config.yaml
experts_per_token: 8
d_expert: 32
d_shared_expert: 64
router_score: "softmax"
balance_loss: 0.0198
norm_eps: 1e-05
tie_embeddings: true
Below are experts of layer 3 (counted from 0) of a mixture-of-experts language model. Rows are named router (the router's row for the expert), gate (a neuron's input weights, with its number), up (a neuron's input weights, with its number) and show model dimensions 128-191. Each number is 128 + 24 x the weight over its row's rms, rounded and kept within 0 to 255.
After each expert's rows: "mostly gets" lists some tokens that are sent to it at least half of the time; "gets" lists some tokens that make up at least twice as much of what it gets as of all text. This comes from a sample of Wikipedia text that the model never trained on. Tokens count by the router's weight.

# expert 47
router [173 181 158 109 108 109 154 135  83 125 134 155 125 110 115 144  91 150 111 141 156 146 156 129 179 142 137 122 112 146 134 144 115 142 134  95 116 123 153 113 158 105 129 153 107 142 134  70 103 109  97  93  75 128 134 116 172 108 136 117 119 112 124 147]
gate0 [156 156 106 154 123 154 160 138 111 119 109 172 117 125 160 126 116  91 140 110 134 150 112 148 129 161 126 135 144 127 120 131 104 114 138 173 116 173 101 125 138 125 129  98  92 191  83 148 115 138 156 111 157 118 149 153 123 130 121 128 150 159  98 139]
up0 [117 123 102 108 133 140 143 147 142 125 146 142 109 163 130  93 106 133 150 148 129 116 135  78 140 122 114 144 121 164  59 118 123 120 120  99 121 128 173 138 137 136  95 104 200 130 180 142 133 102 118 135  99 120 149  83 129  97 162  80 122  89  78 135]
mostly gets: " The", " a", " the", "The", " an", " sc"
gets: " the", " a", " The", "The", " an", " A"

# expert 126
router [120 140 125 110 130 146 140 161 156 111 133 115 107 168 114 166 151  93 155 110 126 126 140 168 129 147 120 125 108 110 164 118 156 158 103 174 149 117 157  79 150 155 131 150 138  99 165 118 155 134 124 136 164 117 131 132 157 109 152 108 138 112 123 164]
gate0 [119 160 151 112 125 145 126 131 137 148 141 142 144 130 146 110 105 131 167 177  92 111 179 123 120 118 101 104 133  88 111 116 138 120 127 140 149 123 137 116 120 154 129 149  94 128 133 169  98 164 130 124  88 161 106 178 120 147 133 138 142 160 123 120]
up0 [171 174  95  91 141 166 153 136 129  98 143 150 120 108 130 114  83  83  91  61 143 146  99 107 110  90 148 116 150 138 148 101 132 185 103 116 169 126 123  98 140 124 145 124 130 154 107 177 115 185 147 104 100 157 125 116 140  93 138 144 117 117 133 117]
mostly gets: " (", "(", "′", "_{", " $", " ["
gets: " (", "|", "\n", " \"", "(", "\""

# expert 118
router [144 130 135 156 137  98 163 108 138 129 115 110 138 126  87 138 161 120 150 171 153 140 111 141 173 144 138 116 144 144 146 150 153 138 110  98  66 136 123  97 102 145 146 148 152 196 152 126 126 140  98 144 121 108 110 110 147 187 111 170 139 139 125 125]
gate0 [133 143 101 123 126  72 192 108 118 129  97 122 120 121 111 118 140 100 145 146 159 140 130 128 148 125 118 129 141 170 142 124 144 127 103 109 143 139 148 164 105 150 141 131 162 180 135 148 127 136 104 127 136 113 154 126  97 176 149 151 146 155 104 156]
up0 [121 113 155 134 126 123 132  97 158 160  98 113 121 153 124 103 148 112 154 145 115 115 136 132 135 132 112 163 101 129 141 145 136 137 123 108 110 170  99 162 132 123 184 125 138 117 150 111  90 165 131  86 141 121 136 114 119 186 105 189 152 120  96 134]
mostly gets: " |", ";", ");", "\":", ".;", " ;"
gets: " |", ";", ");", " –", "″", " ;"

# expert 106
router [110 153 166 161 120  96 119 139 163 128 115 106 137 128 104 156 149 160 161 182 134 114 121 148 185 145 111 122 141 156 112 161 144 120 133 103 111 150  63 176 145 115 140 103 109 104 124 150  85 156 144 183 126 146 137 157 156 134 136 156 118 135 144  94]
gate0 [112 146 145 152 185 164 154 139 123 135 159 125  86 105 110  96 132 124 133 123  88 142 126 156 139 166 117 174 155 125 160 141 121 117  88 131 122 131 136 120 125  99 200 107 133 147 149 154 144 141 153 161  98 120  83 128 153 140 111 131 105 127 121 114]
up0 [150 128 178 118 108 104 104 110 106 119  98 172 120 141 144 178 110 134 147  95 168 100 132 144 128  49 165 100 115 106  93  76 167 137  99 129 123 118 136 161  83 178  99 146 124 137  79 119 121 132 123 146 140 119 180  61 136 103 133 105 115 127 185 152]
mostly gets: " against", " about", " between", " of", " from", " within"
gets: " of", " in", " to", " for", " from", " on"

# expert 65
router [162 131 113 118 130 103 173 113 137 112 143 104 133 121  87 137 130 131 156 165 180 101 116 132 169 154 126 104 127 120 145 128 165 158 104  98 136  99 136 168 121 127 101 119 130 145 178 173 106 125 117 157 155 111 144 129 116 198 105 126 136 134 109 165]
gate0 [106 150 110 141 154 145 156 124 120 141  93 124 105 158 141 134 132 115 130 138 106  83  99 148 108 163 140 117 140 131  81 106 128 133 139 141 165 129 112 125 135 146 109 125 151 156 123 113 141 138 117  93 125 131 139 131 101  90 115  66 138 113 115 106]
up0 [143 127 145 121 114 120 101  97 138 111 142 129 169 127 115 125 131 153 112 104 125 113 161  71 116 116 128 119 104 103 122 146 145 136 123 152 101  98  95 151 135  99 166 122  84 127 114 184 117 149 157 109 123 117 110 152 151 125 137 162 111 132 156 111]
mostly gets: " ", " |", " Swing", " —;"
gets: " |", " ", " 0", ";", " —;", " —"

# expert 20
router [111  84 116 125 135 150 132 199 166  89 119 135 151 133 106 162 128 112 124 131 136 113 137 160 141  94 111 125 102 169 130 126 117 170  83 143 179 134 149 111 125 162  96 126 128 131 114  98 136 121 118 110 156 150 131 125 142 130 162 114 142 201 115 154]
gate0 [114 136 121 150 123 136 164 113  96 123 107 128 117 108 106  63 119 161 127  70 130 144 131  89 142  90 119 112 146 125  99 175 129  85 142 118 121 137  96 141 112 118 127 152 101 137 113 106 134 179 129 163 129 157 170 146 126 107 155 138 111  80 130 137]
up0 [168 108 132 123 104 126 115 118 140 136 151 110 130 144 147 102 118 107 127 104 157 151  74 120 133 175 161 114 126 130 175 110  94 128 130 110 145 116 142  96 145  96 126 110 145 118 149  87 156 101 145 116 125 107 166 195 133 106 123 153 129  86  98 121]
mostly gets: " (", " (\"", " \"", "(", " “", " ["
gets: " (", " \"", ".", "\n", ",", "=="

# expert 9
router [ 97 127 115 160 117 134 170 124 159 134 123 147 150 135 101 119 175  97 191 110 141 110 153 148 172 115 126  85 147 134 127 118 114 137  86 108 133 131 122 137 148 147 132 136 112  99 132 155 111 112 137 177  93 116 107  75 170 110 102 150 126 126 181 128]
gate0 [116 152 166 185 168 102 117  94 141 125 126 118 123 149 141 131 198 138 138  73 120 145 121 146 134  97 135 120 100 166 156 121 162 106 144 157 122 180 113 130 137 146  97 125 153 134  95 162 140 121  60 141 145 137 135 130 116  98 120  95 149 119 131 127]
up0 [145  95 155 125 113 171 123 173 120 107 124 147 140 120 123  94  83 148 111 213 159 127 148 135 146 133 123 162 149 157 116 109  94 121 111  92 140 117 151 106 124 124 156 112 117 146 151  82 127 160 154 105 148 141 129 160 150 178 143 151 107 167 104 103]
mostly gets: " on", " over", " against", " off", " during", " around"
gets: " in", " of", " on", " to", " for", " by"

# expert 90
router [ 96 109  94 136 136 153 115 141 164 129 136 120 139 154 117 142 120 105 147 130 112 116 122 162 131 128 111 117 126 157 100 149 114 176 121 152 188 129 136  85 129 108 112  89 107 126  89 110 104 125 108 106 138 135 100 120 148 122 143 148 113 152 131 143]
gate0 [130 180 120 133 112 122 126 165 117 122 107 128 142 132 169 141 110 145  93 103 165 132 142 148 174  86 139  93 127 101 162 133 135  86 161 103 128 177 141 154 147 134  99 146 141 105 142 139 144 117 153 151 127 104 162 128 118  98 165 133 144 137 165 101]
up0 [134 116 124 105 114 167 147 107 117 124 109 137 103 116 167 154 125 118  98 134 130  77 109 134  36 134  92  78 150 130 128 108 149 159 145 125 138  86 119 107 138 132 154 158 111  94 115 162 137  93 173  93 145 138 109 111 124 153 173 106 117 132 137 105]
mostly gets: " \"", " (", " ==", " parts"
gets: "\n", " \"", " (", ".", " 4", "=="

# expert 16
router [154 115 133 154 104 140 154 114 144 123 131 140  93 122 117 143 153 116 149 142 184 113  90 107 157 115 112 118 124 170 149 107 109 135 106 108 105 157 152 126 111 155 108 108 149 179 114 141 113  93 101 137 152 145 109 180 127 162 158 144 137 187 100 129]
gate0 [115 125 173 194 134 133 130 190 127  70 127 159 118 151 150 102 143 121 116 103 114 108 149 134 111 114 120 146 111 127 127 140 118 138 126 149 137 151 119 132 171 114 130 117 131 129 128 128 133 112 130  92 140 139 107 156 168 112 104 174 133 134 120 112]
up0 [135 104 165 186 111 162 142 151 145  96 141 142  76 150 135  92 120  85 149 103 147 127 125 123 130 111 115 152 102 126 119 111 143 145 138 149 125 173 153 121 134 153 126 111 131 145 116 121 130  93 120 113 145 146 110 155 155 143 105 156 151 142 104 136]
mostly gets: "%;", " —;", " Report", " ·", " Pts"
gets: " |", " ", ";", " 0", " 1", " 2"

# expert 52
router [ 90 111 100 126  97 155 134 120 132 136 117 122 110 152 146  82 150  84 144 111 143 140  93 154  93 119 163 122 131 140 132 170 148 143 164 123 104 123 136  87 119 121 150 139 100 112 150 130  75 159 127 132  83  83 112 160 151 134 139 130 130 132 114 142]
gate0 [124 113 172 118 116 123 131  93 133 157 117 103 142 145 131 103 138 127 140 122 125  83 122 111  94 173 128 101 139 125 115 120 141 129 134  98 161 100  85 109 121 132 153  93  94 116  88 130 113 142 120 124 144 135 164  94  73 135 152 167 125 107  97 102]
up0 [113 166 119 119 118 138 119 122 148 116 103 148 141 119 154  75 143 100 176  78 113 116 120 184  61 111 139 113 137 148 119 103  93 130 133 166 118 136 132 118 155 146 105 107 135  77  67 141 149 134 142  87 108 152 128 135  85 166 147 138 148 107 101 132]
mostly gets: "\".", " \"", "\"", "\")", "\",", " “"
gets: ".", "\"", " \"", ")", " and", " ("

# expert 86
router [141 140 131 115  98 121 163  96 147 142 139 125 166 139  89 148 155 159 153 172 169 140  79  95 156 126 151 112 168 158 145 133 135 136 106  76  63 155 131 122 113 108 121 148 110 175 138 167 133 120 119 109 126 129 117 116 164 141 121 134 163 133  94 114]
gate0 [118 134 106 147 117 191  99 128 156 142 113 134 121 134 134 144 123 126 126 177 121 132 146 137 109 120 124 170 120 160 115 136 101 119 139 146 120 127 122  92 171 137 129 137 124 134 115 111 139 128 131 115 101 179 150 160 143 126 110 157 161 168 135  66]
up0 [124 117 126 109  90 136 139 112  90 106 102 108 166 119 112 117 138 147 107  84 166 134 117 135 136  92 110 133 143 106 145 122 148 134 108 105 120 109 106 154  96 113 190 128  99 143 128 150 122 155 137 172 139 108 148 118 153  89  95 156 102 122 116 105]
mostly gets: " |", " —;", "%;", " ===", ";", " -;"
gets: " |", ";", "===", " —;", " –", " ==="

# expert 46
router [127 118 183 165 135  87 125 150 105 153 148 139 121 138 121 122 133 132 153 135 160 174 131 111 190 148  95 124 149 165 160 133 134 133 119 108 145 151 151 165 124 128 126 107  76 106 114 147  94  87 114 186 110 109 162 139 132 141 130 128 116 145 165 103]
gate0 [137 158 148 190 157 148 148 115 112 127 144 140  68 127 114 123 117 122 155 133 106 169 123 143 118 114 120  90 104 143  84 139 119 114 123 127 120 136 124 167 106 171 138 100 132 147 111 110 118 122 117 150 140  93 159 107 129 109 124 111 166 129 155 134]
up0 [112 183 164 154 133 132 148 117 160 125 111 154 160 145 141 113  97  99 137  76 135 135 112 107  94 148 107 101 119 144 136 140 152 132 136 109  82 135 123 110 132 134 135 113 138 133 137 143 149 136 118 125 129 149 142 162 123 105 156 114 116 138 121 137]
mostly gets: " of", " in", " at", " within", " from", " the"
gets: " of", " the", " in", " to", " for", " at"

# expert 82
router [151  97 114 139 135 126 150 111 111 121 156 104  92  94 122 100  92 164 125 107  96 118 164 134 118  98 128 125  97 153 100 178 144 133 113 122 109 117 153 109 121  95 131  97 164 174 114 115 119 153 103 118 140 114 119 136 116 128 146 184 130 138 140 119]
gate0 [160 106 124 124 121 148 114 119 116 109 120 102 117 112  99 132 106 132 115 119 141 101 155 132 130 118 157 127 102 126 144 134 148 137 154 114  84 137 123 147 125 104 107 174 181 151 135 155 138 115 158  91 129 159 125 121 182 116 112 136 135  89  92 134]
up0 [121 137 113 142 179 120 141 139 118 137 191 123 144 133 159 127 135 112  88 117 113 146 111 147 154 104 150  88 118 133 144 135 129 138 106 202 127 111 173 129 109 140 118  80 110  87 134 125 163 116 116 149 159 135 143 104 127 111 104 108 138 127 120 115]
mostly gets: " \"", ").", "\".", ".\"", " '", " “"
gets: ".", " \"", "\n", ").", " The", " that"

# expert 42
router [135  98 100 115 105 128 115 114  78 121 135 168 133 109 131 153  98 108 153 135 147 135 128 152 154 136 152 106 128 128 139 130  95 150  76  87 154 116 167 119 139 142 132 144 144 124 158  82 119  90 107 106 136 135 124 122 124 117 131 147 122 131 130 153]
gate0 [121 148 121 132 121 129 135  89 123 178 116 143 128  93 138 139 117 154 131 155 126 123 126 108  87 132 144 108 126 107 135 107  90 129 159  98 114 125 146 118 165 106 104 146 112 117 101 135 164 125 132 112 142 143 185 104 117  90 149 152 171 131  71 128]
up0 [134  78 149  93  91 153 123  51 149 137 116  90 156 142 116 118 123 139 125 115 164 115 114 106 148 139 110 130 166 135 171 114 139 134  99 149 144 116 137 156 114 146 142 149 190 113  97 146 120 174 157 143 182  97  85 127 166 128 134  94 149  86 102 126]
mostly gets: " the", " The", " a", "The", " his", " their"
gets: " the", " a", " The", "The", " his", " an"